{
  "router_score": "softmax",
  "routed_scale": 2.45,
  "beta1": 0.95,
  "dataset": "wikipedia_en"
}
Below are experts of layer 3 (counted from 0) of a mixture-of-experts language model. Rows are named gate (a neuron's input weights, with its number), up (a neuron's input weights, with its number) and show model dimensions 0-55. Each number is 128 + 32 x the weight over its row's rms, rounded and kept within 0 to 255.
Before each expert's rows: "gets" lists some tokens that make up at least twice as much of what it gets as of all text. This comes from a sample of Wikipedia text that the model never trained on. Tokens count by the router's weight.

# expert 5
gets: ".", "\n", "\n\n", " first", " that", " one"
gate0 [118  95 118 108 174 144 144 132 109 130 172  88  54  97 132 112 122 112 166 153  51 142 142 135 116 103 132  72 116 137 180 147 136 122 131 139  70  78 112 142 121 118 102  93 158  89 140 175 146 114 141 102 168 133 117 162]
up0 [104 112 155 192 133 109 132 100 155 122  76  69 117  81 180  91  77  64 104 106 128 164 130  92  75 172 154 167 106 133 106 140 154 115  83 123 129 128 142 164 163  97 147  98 171 163 151 131  99 143 158 179 154 131 140 120]
gate1 [118  47 117 171  95  99 113 108 178 218 113 117 120 118 132 116 170 120 167 106 119 158 105  97 113 164 126 177 185 160 116 129 146 191  97 132 114 137 122 160  94  87 125 103 112 156 144 102 179 115 100  95 128 182 134 135]
up1 [125 160 196 179 165 175 131  96 188 136 130 141 125 151 119 118 148 208 182 119 138  72 122 138 148 128 171 180 165 151 117 129  74 155 148 135 122 117 136 132 142 117 143  84  75 111  71  83  85  96 123 137 150  65 151 131]
gate2 [115 105 122 165 118 119  85 156 122 134 140 115 135 167  96 143 156  91 135 108 137 126  85 119 180  98  73  92 149 146 140 134 107  91 119 140  76 108 126 159 126  76  70 150 160  93  99 170 104 183 130 189 117 159 169 146]
up2 [157 159 162 191 123 108 156 129 105 131 149  83 118  82 123 148 121  58 169  76  94 122 134 175 144  95 142  78 114 101 107 105 125 126 166  62 132  16 158 153 151 142 107 141  84 140 124  91 106 126 148 153 107  94 162 163]
gate3 [139 135 112 118 138 129 139 112 115  97 155 111 143  85 138  97 103 121 143 134  75 135 147 114 157 101 167 136 102 148 144 144 182 149 112 196 156 117 148 159 127 115 125  86 157 140 144 203 123 158 107  67  77 124 199 108]
up3 [153  85 131  99 115 139 131 124 135 166 122 105 121 102  52 110 168 131 158 127 141 115  54 115  39 174 127 143 170 103 102 129 162 120  88 129 137 120  87 159 157 197 144 142 106 130 116  83 137 105 134 140 120  66 107 135]
gate4 [134 153  90 129 193 100 105  88 121 145 116 154 152 124 107 155 130  87 151 167 142 135 149 110  95 103 178 112 117 127 109 171  92 142  71 126 154  66  98 179 201 111 171  53  98 143 186 153  90  95 124  99 112 163 107 108]
up4 [124 150 100 108 126 114 111 135 112 157 112 131 132 118  52  94 134 116 144 101  85 124 157 137 152 155  41 123 132  94 108 155  57 129  92 122 146 149 121  51 140 176 173 105 135 130 136  96 149 152 118 131  96 135 113 105]
gate5 [ 82  69 122  78 119 144 142 206 119 106 105 126 143 145 113 148 132  90 105 186 118 129 161 139 134 167 189 108 132 146 110 175 137 112 133 131 132 116 134 151 135 155 126 151 174 165 132 124 157 147 153 171  72 119 169 132]
up5 [176 148 122 153 137 180 155 134 146 125 137 127 135 150 122 176 160 119 170 197 113 111  87  55 101 128  96 126 157 115 186 121  98 115  91 183 174 146  74 203 131 149 152 141 148 119 135 107 133 170 156 103 142  89  52 166]
gate6 [119 128 133 147 149 144 156 166  88 138 148 109 146 209 120 149 128  89 117 161 153  90 146 147 108  84  90 123 125 126 151 128 167 117 123 112 128 115 128 205 134 196 152 180 158 102 211  74 117 130 100 116 145 152 126 107]
up6 [121 156 112 128 128 152 104 183 157 103  96  85 134 152 126 178 172 116 113 158 123 158 123  75 106 146 119 158 149 153  98  88  31 117 126 115 141 136 106  81 165 161  89  99 131 163 114 149  93 136 126 196  96 137 137 136]

# expert 4
gets: "|", "ing", "d", "t", "ed", "ti"
gate0 [123  93 143 135 134 122 184 150 164  82 135 176 104 151 108 141  92 128 100  81 141  91 151 122 110 148  58  78 160 141  98 165 128 148 109 154 149 135 146 156 123 152 125 123 175 125 182 112  65  99 171 111 107  69  87  98]
up0 [146 138 152 100 115 114  99 100 139 122 123  90 127  95  82 142  63 105  72 141 107 188 120 163 108 176  76 199 148 106 121 173 173 137 155  72 153 143 120  62  91 155 194 117 180 228  84 103  76 137 148 105 106  86 168 104]
gate1 [128  48 175 125 123  98 158 152 137 229  97 137 117 126 163  75  75 130 123 138 139 111 126 113  92 118 140 118  79 135 140 108 112  60 128 118 131 131 134 132 178 155 134 119 199  78 132 187 110 151 142 106 169 100 182  94]
up1 [147 100 143 153  66 143  86 127 116 144 139  91 127 136 160 162 176  80 119 162 106 151 123 167 165 105 114 145 137 201 106  94 124 133 146 173 129  68 165 168  91 160 109 157  28  85 192 121 154 134 119 129  86 164 150  59]
gate2 [102 121 109 128 174  76 140 113 103 128 126 130 138 156 166 138 105 125 107 121 104  71 114 201 168  89 218 140  70  75 138  95 131  83 153 168  98 170 152 171 123 113 106  93 150  99  93  98 130  58 121  98 128 149 137 137]
up2 [156 117 100 156 104 120 156 142 109 113 161 121 177 135 128 164 221  84  95  87 125  95  78 108 178 179  82 104  80 167 155 171 134 144 135 136 133  93 123 159 154 112 127 166 134 134 183 139 111  76 140 146 118 140 124 184]
gate3 [117 183 160 179 103 128 105 153 133 184  99 104 104 109 194 138 149  78  69 137  92 116 107 114  75 133 165 127 144  83  93 174 129 156 101 191 146 164 131 138 144 125  41 196 148 103  92 141 169  88 124 124  78 117 145 149]
up3 [162  83 102 152 123 139 128 138  84 167 126 138  89 141 153 108 117  83  78 130  63 188  66 133 149 183  97  74 117 119 130 166 142 160 208 102 144 125  85 113 116 107 138  94 130 196  90 188 120 151 159 170 119 140 107 130]
gate4 [148 134  86 137 120 148  89 125 166  60 106  95 184  87 106  50 114  92 153 115  90 141 123  92 136 155 100 120  94 129 109 148  93  90 114 106  66 150  86  69 130 111 126 152 161 120 100 118 120 156 116 108  68 122 151 139]
up4 [110 119 109  84 129 119 176 144 129 151 171 108  73  98 155 140 150 113 172 127 164 183 147 123 115 127  78 133 220 150 138 100 118  99  89 139  95 135 172 178 155 141 133 106  96  94 116 177 128 158 146 114 141 104 116  97]
gate5 [120 112 114 152 128 171 131  88  93 108  79 122  68 129 102 136 147 128 153 178 106  59 126  69 111 167 158 132 128  31 152 103 104  68 127 115  96 150 165 183  90 154  96 129 108 162 118 138 159 147  98 162 143 124 100 203]
up5 [100 163 169 160 156 138 145 162 193 102  88 109 111  91 115 147 170 103 163 125 131 108 177  60 160 165 126 103 168 104 139 163 113 142 101  90 119 181 119 150 179 146 194  72 111 145  71 117 102 122 146 174 120 179 121 126]
gate6 [156 140  82  75 113 144 197 157  84 138  90 143 141  97 119 153 106 144 120 191 142 132  78 134 142  90 185 161 130 208 127 153 135 140  65 109 146 125 178 134 130  98 164 129 142  66 116 151 119 143 124 142 164 155 146 103]
up6 [178 100 120 134 150  92  82 181 135 140 143 166  73 144  82 150 171 140 113 119 133 107  85  68 165 123 172 139 137 104 118 136 108 151 128 121 101 152  87 171 133  76 133 158  99 149  84 160 129 111 139 166 172 131 114 151]

# expert 11
gets: " |", "–", ";", "%", " (", " 0"
gate0 [173 102  81 134 167 160 115 131 147 178 127 186 150 109 143 145  90  85 152 144  85 107 144 144 126  97 180 150  57 137  97 127 140  62 129 154  84 195 131 118 141 136  73 132 131 169 109 176 122 124 142 131 129 102  89  63]
up0 [181 128  99 168 103 138 140 119 178 147 107 135  90 157 137  98 168 140 157 150 156 124 153 127 132 116 140 162 146  83 119 104 129 161 162 165 160  84  78 141  65  71 138 144 124 191 136 102 125 196 149 127 119 153 161 132]
gate1 [147 134  94  89  16 115 161 113  76 185 123 171 162  98  90 103 114  98 150  86  81 112 140 130 107 133 125 131 149 145 188 102 153 195 174  98  71 108 125  96 108 126  98 149 144  99 134 119 135  99 146 104 140 120 103  80]
up1 [131  67 119 125  68 110  99 114 129 134 141 140 159 128 114  75 147  71  99 135 118 127 131 125 149 136 115 185 113 159 103 116 162  91 146 109  93 146 215 161 148 167 126 115  56 135  72 143 133 123 114 109 161  57 151 147]
gate2 [130 121 126 136  85 151 162 127 118 179 149 100  89 130 118 148  97 146 124 175 104 160 160  89 138 133  97  96 101 176 161 126 102 103  89 122  80 124  90 106 127 138 126 107 117 118 151 153 106  92 174 105 131 189 121 155]
up2 [133 156  89 211 159 193  60 155 201 125 158 128 124 152 209 105 131 133 134 113 180 165  75 113 138 142 144 154 154 160 111 120 103 122 125 150 149  98 169  77 154 131 179 113 151  93 105 120 144 142  81 154 127 134  91 124]
gate3 [140 123 149  46 107 115 103 157 128 169 157  85 146 141 133 149  73 156 107 118 132 140 168 125 127 170  71  64 100 153 163 145 110  95 112 177 125 118 118 108  93 100 166 119 146  66  92 104 132 170 112 133 166 128 103 154]
up3 [120 122 116 100 141 184  88 146 158 138 126 137 149 120 133 167 119  95 153 152 105 161 129  84  96  48  95 185 160  73 201  96 120 168 114 146  90 152 159  82 173 144 135 153 142 117 101  96 159 127 142  76 128 168 116 184]
gate4 [133 145 122  95 110  76 100 123 131 184 161 181  58 106 125 122 133 114 176 157 148 134 150 162 168 131 158 161 130 153 144 116  72 127  93 109 132 154 123 109  85 116 166 157  88 151 138 128 143 115 105 154 144 132  88  97]
up4 [ 82 178  88  87  89 136 126 123 107  95 149 103 126 105  94 146 169 152  92 107 155  94 147 159 176 107 159  83 125  97 102  83  95  94 165 119 139 155  74 116 106 124 212 199 143  98 150 158 110 106 139 136 109  95 106 146]
gate5 [120 162 174 194 145 108 111  64 116 143 144 156 114 166 143 133  91 148 144 103 139 122 154 120 108 125 161 123 131 100 147 123 130 138  19  89 157  74 158 117 132 147 139 152 162 112  83 130 138 180 146 184 128 152 147 131]
up5 [ 82 169  70 163 156  89 104 143 170 143 126 160 114 126 102 195 135 123 150 111  98 159 132 113 152 140 165  91  92 203 116 151 118  90 103 132 104 102 131 145 153 125 124  85 162 119 150 185 130 157 107 125 127 129 185 103]
gate6 [ 66 125 138 110 183 159 129 142 108  86 196 143 155 117 122 106 124  88  95 143 119 126 144 147  81 123 106 171 123 114 177 141   3  85 107 164  91  90 131 175 145 168 110  70 105 117 141 162 117 113 117 201 175 150  80 108]
up6 [194 160  84 132 140 151 159 153 114 121 148 100  91  76 144  84 186  77 149  94  95 159 181 116 123  75 104 114  86  78 156 134 100 124 156 151 124 119 165 131 147 103 149 160  90 102 176 121  92 101 147 147 136 120 170 114]

# expert 8
gets: ".", ")", "=", "\"", " and", "o"
gate0 [114  94 137 131 131 147 106 136 174 121  97 186 146 153 127 155  88 106 165 143 126 170 100 118 147 142  87 115 141 153 149  97 120 159 116 150 172 171 118 164 138 157 134 135 130 147 171 126 150  93  87 155 109  74 103 123]
up0 [119 102 145 134 127 120 126 117 131  82  40 154  99  91  75  68 174 112 130 122 117 112 105 132 148 100  69 144 131 141  85 107 140 146  86  69 160  80 167 113 102  98 134  99 115 109 149 151 106  87 115  73 155 101 130  95]
gate1 [ 96 153 172 126  48 124 100 142 207 172 136  60 142  78 101 142  74 125 134  69 150 138 104 106 185 170 136 158 134 146 112 108 126 190 125 149 130 128 171 133 148 183 115 161  63 164  90 175 112 136 149 140 175 106  76 108]
up1 [116 119 148 121 126 154  76 151 123  67 140 181  89 123 156 190 120 124 154 140  90 109 126 142 112 152 142 184 136  85 142 126 128 169 121  85 110 118  94 142 114 101 150 157 159 108 114 141 139 119 149  58 139 145 116 134]
gate2 [164  83 168  89 164 115 209  80 140 183 131 153 119 106 131 108 110 154  88 172 137 184 120 165  73 129 163 208  93  88 169 117 134 170 175 125 117  90 112 118 132 102  83 186 119 165 116 119 169 119 157 151 130 100 111 126]
up2 [ 88 126 157 179 183 157 143 167 152 108 172 149 103  98 151 111 147  96 112 113 172 135 163 123 123 146 114 137 134 188 123 160 131 123 134  69 109 155 129 156 163 145 190 139 100 135 200 171 109 153 172 165 108  85  73 144]
gate3 [ 88 104 119  90 151 155 127 144  74 194 122 190  76  76 138  64 106  97 177  97 166 142 129  92 123 207 132 168 163 144 163 155  66 146 156 103 154 100  99 122 164 155  97 113 155 138 129  88 151 141 140 104  85 160 118 148]
up3 [145 119 125 113  59 154 187 158 134 134 107 115 147 137  98  86 172 133 157 151 133  57 116 163 164 175 150 114 211 132 117 217 110  77  92 160  61 163  99 148 185 148 107 101 112 110  84  86 158  65 120 101  86 127  76 108]
gate4 [121 160 132 124 165 123 144  91 121 139 124 113 100 164 144 113 115 137 142  97 148  70  89  94 140 118 159 152 157 149 139  94 143 161 127  83 147 139 149 134 162 124 122  93 111 132 141 126 166  97 121 123 149 113 145  95]
up4 [122 152 135  41 148 108 142  98 187 126 134 159 163 120 160  92 144  83 119  87 110 173  61 172  91  83 182 126 142 146 151 137 146  73  73 118 136 133 112 168 161 134 155 115 112  76  70  67 120 100 118 109 145 147 112 123]
gate5 [ 69  98 183  97 100 132 164 119 111 140 141  62 132 128 138 176 221 128  30  85 139 128  80 177 112  60 153  58 125 159 119  99 120 129 157 137  86 171 117 147 210 147 110 136 200 146  69 168 165 112 193 168  97 170  98 139]
up5 [155 115  96  82  79  96 112 152  99 115 126  88 139 143 140 143 104 111  99  97  51 126 101 149 156 151 113 125 175 124 117  85  83  71 146  59 170 140 141 132  78 139 139 103 142 164 127 131  98 138 114 141 192 141  77  88]
gate6 [ 93 104 141 137 123  93 127 127 124 124 116 145 137 129 121  63  96 123 161 127  90 129  89  29 123 149 152 165 131  84 120  97  97 116 148  91 199 118  85 142 125 167 153 156 170 142 101 182  60 116  81 124 149 164  92 110]
up6 [108 126 163 181 200 148 142 179 148 147 119 139 139  97 173 141 136 225 105 154  85 116 165 137 150 113  89  74  55 109  91 158 173 116 133 131 134 133 141  96 123 160 116 145  84  93 166 104 105 141 126 132 171 126 181 181]

# expert 0
gets: "-", " |", "\n\n", "\n", " (", "|"
gate0 [155 130 138 110 110 118 130 144 161 108 107 123 175 128 118 154 138  97 125 123 126 148 143 101 175  98 112 115  60  99 159 159  91  91 125 142 193 192 131 140 115 130 142  77 164 118 101 158 162 154 136  85 126  95  90  91]
up0 [103 154 124 119  92  91  82 181 111 112 112 165 166 141 109  94  86 144 110 126 115  76 192 187 105 124 138  89 149 193 131 161 136  82  97 154 138 122 123  84 111 140 154 111 106 100 191 157  67 155 147 131 183 112 133 192]
gate1 [107 101 145  74  82 138 120 114 152  69 106 138 132  96 159  70 167 138 116 141 148 110 149 182  98 110 148 131 167  81 141 130 127  94 162 101 128  98  91 104 105 190 100 164 142 139 165  95 134  57 176 111 113 104 184 138]
up1 [119  83 151  65 144 174 160  55 134  97  96 122 106 145 177 106  94 159 105 187 146 131  83 189 109  99 131  62  97 132 112 102 202  82 126 127 175 149 137 131 116 164 123  98  96  78 111 169 128  74 140 103  81  89 108  90]
gate2 [149 129 129 130 102 141 119 135  68 110 115 157 145 134  85 167 111 144 107 118 111 153  51  92 120 108 113  58 120  98 215 131 168 109 129 146 130 135 105 137 178 110 150 117  85  87 133  89 196 153 104 141  80 116 109 164]
up2 [139 128 135  85 119 181 159 155 145 187  94 123 126 166 103 106 120 138  82 104 147 159 148 169 108 126 105 156 123 124 110  87 212 105 105 119 105 189 183 179  89 103 128 163 147 122 108 105 123 141 154 155 108 154 133 148]
gate3 [105  96 104  84  62  82 120 111 143 118 122 179 117  70 110 157 119  67 154 117  81 163 116 149 167 106  70 149 100 162 151 111 171 110 110  92  62 166 135 116  50  90  76 139  73 135 165 143 113 136 151 101 165  73 106  94]
up3 [123 120 112 131 141 114 100 130 186 167 137 131  66 150 173 149 184 136 109 145 171 184  96 147  93 127 177 110 152 195 146 152 159  99 131 105 102 148 141 111 135 110 123 156 132  94 105 147 160 155 181 136 107  98 108 124]
gate4 [116 137 106 116 144 114  89  96 120  74 155 106 105 141 129 111 164 114 149 147  70 169 150  64  67 120  62 153 157  87 125  86 139 105 115 103  89 172 124 124 121 102  83 149 156 120 113 145 144 128 140 166 101 167 159  44]
up4 [160 142 141 137  83 139 105 133 132  92 116 157 182 124 125 181 117 171  98 160  86  59 159 128 142  91  74 134  98 105 122 120 111  80 174  91  99 128 178 114 164 108  94  96 127 135 161 105 111 136 128 172 143 156 150 101]
gate5 [136 104 127 105 130 137 111 115 117 203 174 155 111  99 132 108 147 120 121 149 139 137 120 115  87  98 128 152 114  99 141 124 128  78 135  26 149 132 156 139 143 122 142 124 139 103 178 119 170 106 174  87 145 130 105 121]
up5 [127 139 119 141  96  96 160 158  70 130  98 143 120 134 119  94 110 148 166 125 120 112 166  64  85 161 119 115 120  89 118 104 128 126 130 194  78 193 134 120 109 102 224 146 204  34 185 166  98 127 104 115 135 108 128 142]
gate6 [143 126 114 126 123  85  58 142 134 151 125  88 221  91 171 174 122 109 132 169 134 119 108 115  93 176 126 159  73 131 150 143  99  95  86 143  87 187 133 148 150 102 130  87 186 132 132 176 210 127  89 120 124 142 129  63]
up6 [112 102 128 113 103 121 128 169 154  40 168 164 160 107 170  83 111 127 150 115 126 152  96 104 126 165  66 157 126 175  99 127 135 118 133 105 114 123 130 144 134 105  96  80 110 126 135 115 121 123 113 162  98 148  95 158]

# expert 3
gets: "s", "y", "ed", "es", " =", "e"
gate0 [ 95  91 126 166 116 145 178 148 126 132 146  98 152 122  75  79 116 127 109 134 101 107 115 111 138 136 145 151 183 142  88  86 149  91 115 191 150 152 156 178 107 148 173  86 100 114 189 138 129 122 174  82  93  91  95 151]
up0 [140 119 132 178  80 115 173 153 151  56 128 136 121 152 148 136 146 115 178 113  89 152 131 104 134 164 119 185  75 120 156 150  57 154 130 198 133 110 195 100 113  96 185 130 114 142 125  97  96 106 161 105 189  81 150 161]
gate1 [107 138 111 179 137 159 137 145  84 122 161 173 127 147  90 150 117 132 104 173 118 189 127 130 145 126 205 100  89 131  93 156 129 128 125 108 113 171 158 155 121 143 119  97 104 177  74 100 128  96 124 135 143  93 146  94]
up1 [138 139 118 104 144 157 182 162 141 116 141 147 128 126 128 150 106 123 131 111 101 155 114 115 104 151 126 189 111 142  99 114 142  74 113 137 134 118 173 105 136 137  96  73 100 141 164 144 112 201 138 189 191 109 110 122]
gate2 [119 134 133 135 137 160 118 136 145 148 157 116 165 149 118 102 105 156 117  91  92 145  90 137  99  60 183 122  77 106 180  67 108 115 170 162 117 136 147 162 155 143 144 117  71 108  89  95 123 136 108  88 110 134  95 147]
up2 [130 158  97 163 136 126 154 110 133  34 131 109 120 120 137 176 138 214 203 137 145  81 124  68 165 113 166 102 101 148 103 111 168 160 110  98 135 142 164 116 146 122 156 123 154 110 123 125  67 151 120 118 144 108  70 140]
gate3 [121 104 103 144  96 147 189 158 164  54 113 150  46 117 170 174 100 160  93 156 140 121 135 132 149  90 182 145 118 117 150  85 106 110 145 140 179 157 146 145 187 143 101 161 160 115  61 101  86 113 128 176 100  94 153 114]
up3 [135 164 149  87 151 146 157 175 110 148  99 114  56 143 121 145 114 117 100 150 117 125 122 116 120 105 118  98 147  94 132 147  76  92 122 125 146  93 137  84  73 107 148 139 129 179  94 103 130 109 106 112 113 121  54 168]
gate4 [137 157 161 137 199  26 122 111 122 100 147 122 121 188 148 149  45 181 139 128 144 161 143  84 129 126 161 114 153 146 180 145 137 165 131 140  81 135 143 121  93 179  89 148  96 138 150 108 158 153 153 131 185  78  98 125]
up4 [224 139 131  82 131 126 123 125 131  65 149 104 233  76 143 161  86 139 174 152 140 105  89 134  95  89  72  91 118 146 128 126 145 150 113 184 146 104 169 136  99 166  94 123 145 109 142 131  82 182 130 112 114 140 152 144]
gate5 [163  97 148 170 184 172 145  56 103  93 121 143 137 126 102 146 116  99 108 127 118 162 164  92  72 101 130 126 113 138  80 176 152 132 101 139 109  88 115 153 184 168 118 132  96 103 113 125 139 126  98 130 157 129  92 119]
up5 [141  66 132  32 118 109 161 131  64 126 125 177  77 143 159 164  61 119 115 125 152 111 125 127 118 138 172 109 149 125  99 133  84  87 179 187 138 140 139 127 173 124 153 142  87  88  72  50  79 168 133  81 121 135 132  85]
gate6 [125 153 152 121 176  99 177 169 130 139  85 177 145 128 171 157  98  93  91 153 121  95 161 158  99 134 130 101 163  79 108 108 142 173 144 124  85 118 137 157 145 139  83 130 127 137  93  90  85 117 113  84 106  79 134 125]
up6 [ 98 151 162 132  97 131 135 174 111  78  90 148 125 108  34 109 100  94 149 140 127 139  83 136  83  77 130 159 133 141 163 112 147 132 162  67 138 160 161 148  80 112 171 152  83  99 118 176 115 105 120 162 116 148 105 138]

# expert 10
gets: " of", " to", " for", " from", " by", "f"
gate0 [108 134 100 186 115 125 218 215 141 134 167  99 131  94 165 148 148 168 155  66 139 110  85 141  54 123  92 170 141 161  83 124 142 115 142 154 151  83 165 111 179  94 149 191 118  65 120 100 121 100 172  95 186 112 157 112]
up0 [ 91 173 188 152 115 145 136 102 134 120  81 166 124 149 122 120  91 143 103  96 141  81  78 135  97 146 117 113 179 105 149 150  71 122 103 138 110 120  71  71 105 141 140  70 169  87 140 109  94  79 107 153 112 133  89 118]
gate1 [116 147 104 185 156 106  94 112 129 116 145 137 147  98 110 138  82 149 152 141 127 114 124 127 102 117 190 176 143 134 113 128  96 140  95 124 153 133 125 114  86 101 116 137 186 141 140 196 137 161 188  96  93 165 169 220]
up1 [163  86  97  94 151 148 138 105 157 138 120 117 133 154 118  95  95 124  84  87 103 128 175 172 124 143 127 112 110 137 141 121 158 147 127 166 108 132 132 163 133 172 117 157 149  48  70 165 116  68 152 140 100 117 175 134]
gate2 [119 126 124 138 139 155  83 111  81 154 106 145 185 138 143 153 182 136  70 147 151 120 184  91  87  71 149 109 137 148 158  33 137  71 110 171 114 141  87 152 106 108  97  95  28 140 181 168 120 144 138 114 144 181 137 159]
up2 [ 68 129 215 137 140 170  43 113 123 177 161  82 181 116 150 136  90 141  74  81 147 172 127 153  66 120  99 135  93  98 178 127  80 174 128 128 150 145  83  77 126 161 149 147 108 110 178 124 106 155 167  92 141 175  79 180]
gate3 [114 134 106 101 108 159 123 123  57 141 145  99  90 127 172  97 127 160  60 131  86 183 148 149 159 146  87 119 152  75  13 171 131 112 151 169 132  78 127 195 164 120 116 142 119 160 119 128 123 124 102 147 152  55 117 149]
up3 [162 110 151 140 131 108 211 110 107 140  43 146 123 141 119 106 161 106  92 172 119 137 139 130 133 173 104  91 167 206 132  85 127  91 110 198 173 149 142 157 125 103 135 115 174 141 173 164 127 133 115 109 116 148 158 136]
gate4 [156 156 176 115 133  96 113 103 170 136 141 179 162 142 172 110 125 121 196 119 164 108 105 145 148 151 165 181  98 151 152 115 107 102 187 126  99  91 101 108 194 177  87  88 104 140 116 139 162 167 143 138 130 200 107 109]
up4 [ 39 184 159 140 109 102 129 201 165 170 102 136 112 121  92 126 123 125 115 135 168  88  97 139 159 149 162 137 135 116 145 163  99 149 148 134  50 127 116 157 138 116 163 156 168 115 134 122  91 158 149 119  93 133 169 121]
gate5 [153 114 132 115 119 142 127 157 133  97 115 153  83 148 165 139 201 119 138 154 134 112 170  77 149 126 131 114 119  90 104 152 131 177 108 168 160 160 132 163 168 136 109 169 146  87 160 112 186 179 141 140 167 178 160 141]
up5 [145 127 128  95  86 127 177 162 125 159 131  90 147 116  74 131 115  86 141  79  90 120 180  76 150 146 142 127  75 110 172 155 186 149 153 109 120 107 137  72  79 127 107 126 112 119  98  78 133 131 132 118 159 145 112 145]
gate6 [125 146 105 122 171 143 145 114 104 198 141 171 179 110 167 116 112 168 139 137 119 177 183 135 176 114 110 159 158  69 125 130 109 183 163 166 115  88 158 130 123  86 119 134  84  65 138 159 100 141  63 155 126 144  95 139]
up6 [172 114 152  91 119 107 154 116 163  99 149 141 113 120 100 110 145  98 140 210 172 122 120 139 115 136  97 152 112 136 160  73 187 150 124 111 170 151 183 151 111  72 134 141  99 179 161  76 151  48 128  85 114 120 129 104]

# expert 9
gets: ",", " the", " in", " a", ":", " on"
gate0 [137 130 120  89 145 152  97 111 160 142 154 108 110 167 137  76 132 107 104 128  86 117 158 140 160 128 134 114 106 156 134  85 159 111 146 102 142 114 128  93 112 149 109 107 153  79 102 165 172 126 128 116 115 125 152 153]
up0 [138 133 100 215 175 111 122 104 151 120 136 148 124 169  70  98 106  52 100  80 134 121 126 174 133  84 133 150  84 116 126 114  83 206 158  46 111 103 152 113 155 158 123 133 152 116  98 158 165 149 142 140  64 120 120 119]
gate1 [128  87 135 121 166 161 155 104 111 121 145 102  92 106 121 123 130 104 150 174 139 111 214 116 100 139 142 111 144  89 151 155 169 107 115 128 170 111 151 109  69 164 150 180 111  99 130  87 133 126 120  69  87 118 125 146]
up1 [131 158 143 104  84  77 107  76 204 117  87 144 200 160  54 173 153 121 130 138 120  99 143 131 111 139 152 139 123 141  50 117 111 109  85  52 118  94 124 134  94  74 191  53  99 101 170 146 168 100 188 128 134 114 179 124]
gate2 [120 160 104 147 111 159 107 165 101 192 123 119 121 136 116 106 143 155 164 149 114 104 132 123 120 157  96 193 132  60 118 108 106  51 134  73 145 153 119 108 142  84 105 101  44 125 111 136 121 114 107 145 140 170 129 140]
up2 [141 103  95 134 139 189 164  58 140 111 120  94 105 117 161  58 154  95 141 130 122  92 140 141 130 109 159 123 125 113 136 169 160 100 123 102 109 110 157 112 114 154 155 105  87 181  76 155 154 137  82 108 129 161 127 127]
gate3 [118 149 121 163 137 134 136  60 106 155 130  60 138 167 103 105 169 122 185 135 103  87 133  50 131 125 154 155 125 118 157 138 150 119 101  76 118 166 147 149 106 126 104 155 139  96 169  94 127 149 104  94 166 152 103 162]
up3 [137  82 165 105 160 161 126  65 123 116 165 178 162 135 103 157 132 141 130 166 130 171  85 116 141  91 119 122  81 119 136 146 119 145 113 134 199 158  56 134 207 112 154 134 110 180 139 184 100 127 130 118  82  80 104 142]
gate4 [147 159  97  97 111 136  90  47 120  90 100 117 153 202 143  33 104  93 123  82 102 145 142 154  98  96 168 121 148 140  93 181 153 167 125 169 113 191 153 101 117 133 175  79 122 158 178 160 123 107 146 123  70 195 158  94]
up4 [120 134 137 120 133 117  64  69 104 131 133 157  79 145 136 169 171 147 171 143  96 126 143 129 140 130 122 133 113 173 136 113  80  82 125 141 194 130 159 109 151 129 137 163 119 129 147 159 138 133 146 131 143 113 144 135]
gate5 [ 65 165 112 138 130 153  95 150 136  96 112  88 150 155 106 125 134 109 184 113 148 111 161 117 115  56 185  84 111 164 139 136 140 130 137 117 148 121  69 128 158 146 119 126 146 116  99  85  91  62  89 118 126 119 137 132]
up5 [ 85  96  88 137  75 126 192 132  89 126  80  47 105 147 190 170 120 174 133 137  71  81 119 137 170  78 100 113 112 124 179 151 156 119 130 112 166 189 175  97 132 149  99 111 122 113 144 147 105 141 135  99 170 161 106 181]
gate6 [114 134 146 142 131 153 221 134 106  97 110 127 140 103 181 169  52 184 124 177 173 113 117 123 131 145  90 139  99 110 157 123 149  94 135 184 127  61 125 127 132 105 156 132 119  75  82 134  82 172 122 247 153 144  74 148]
up6 [157 175 170 154 103 177 115 143 125 150 129 200 152 143 104  95 157 160 178 145 188 166 120 167 118  62 160  89 123 141 138 163 137 135 149 137 123  81 104 117 171 114 162 156 108 133  99 164  81 128 102 155 118 152 101 198]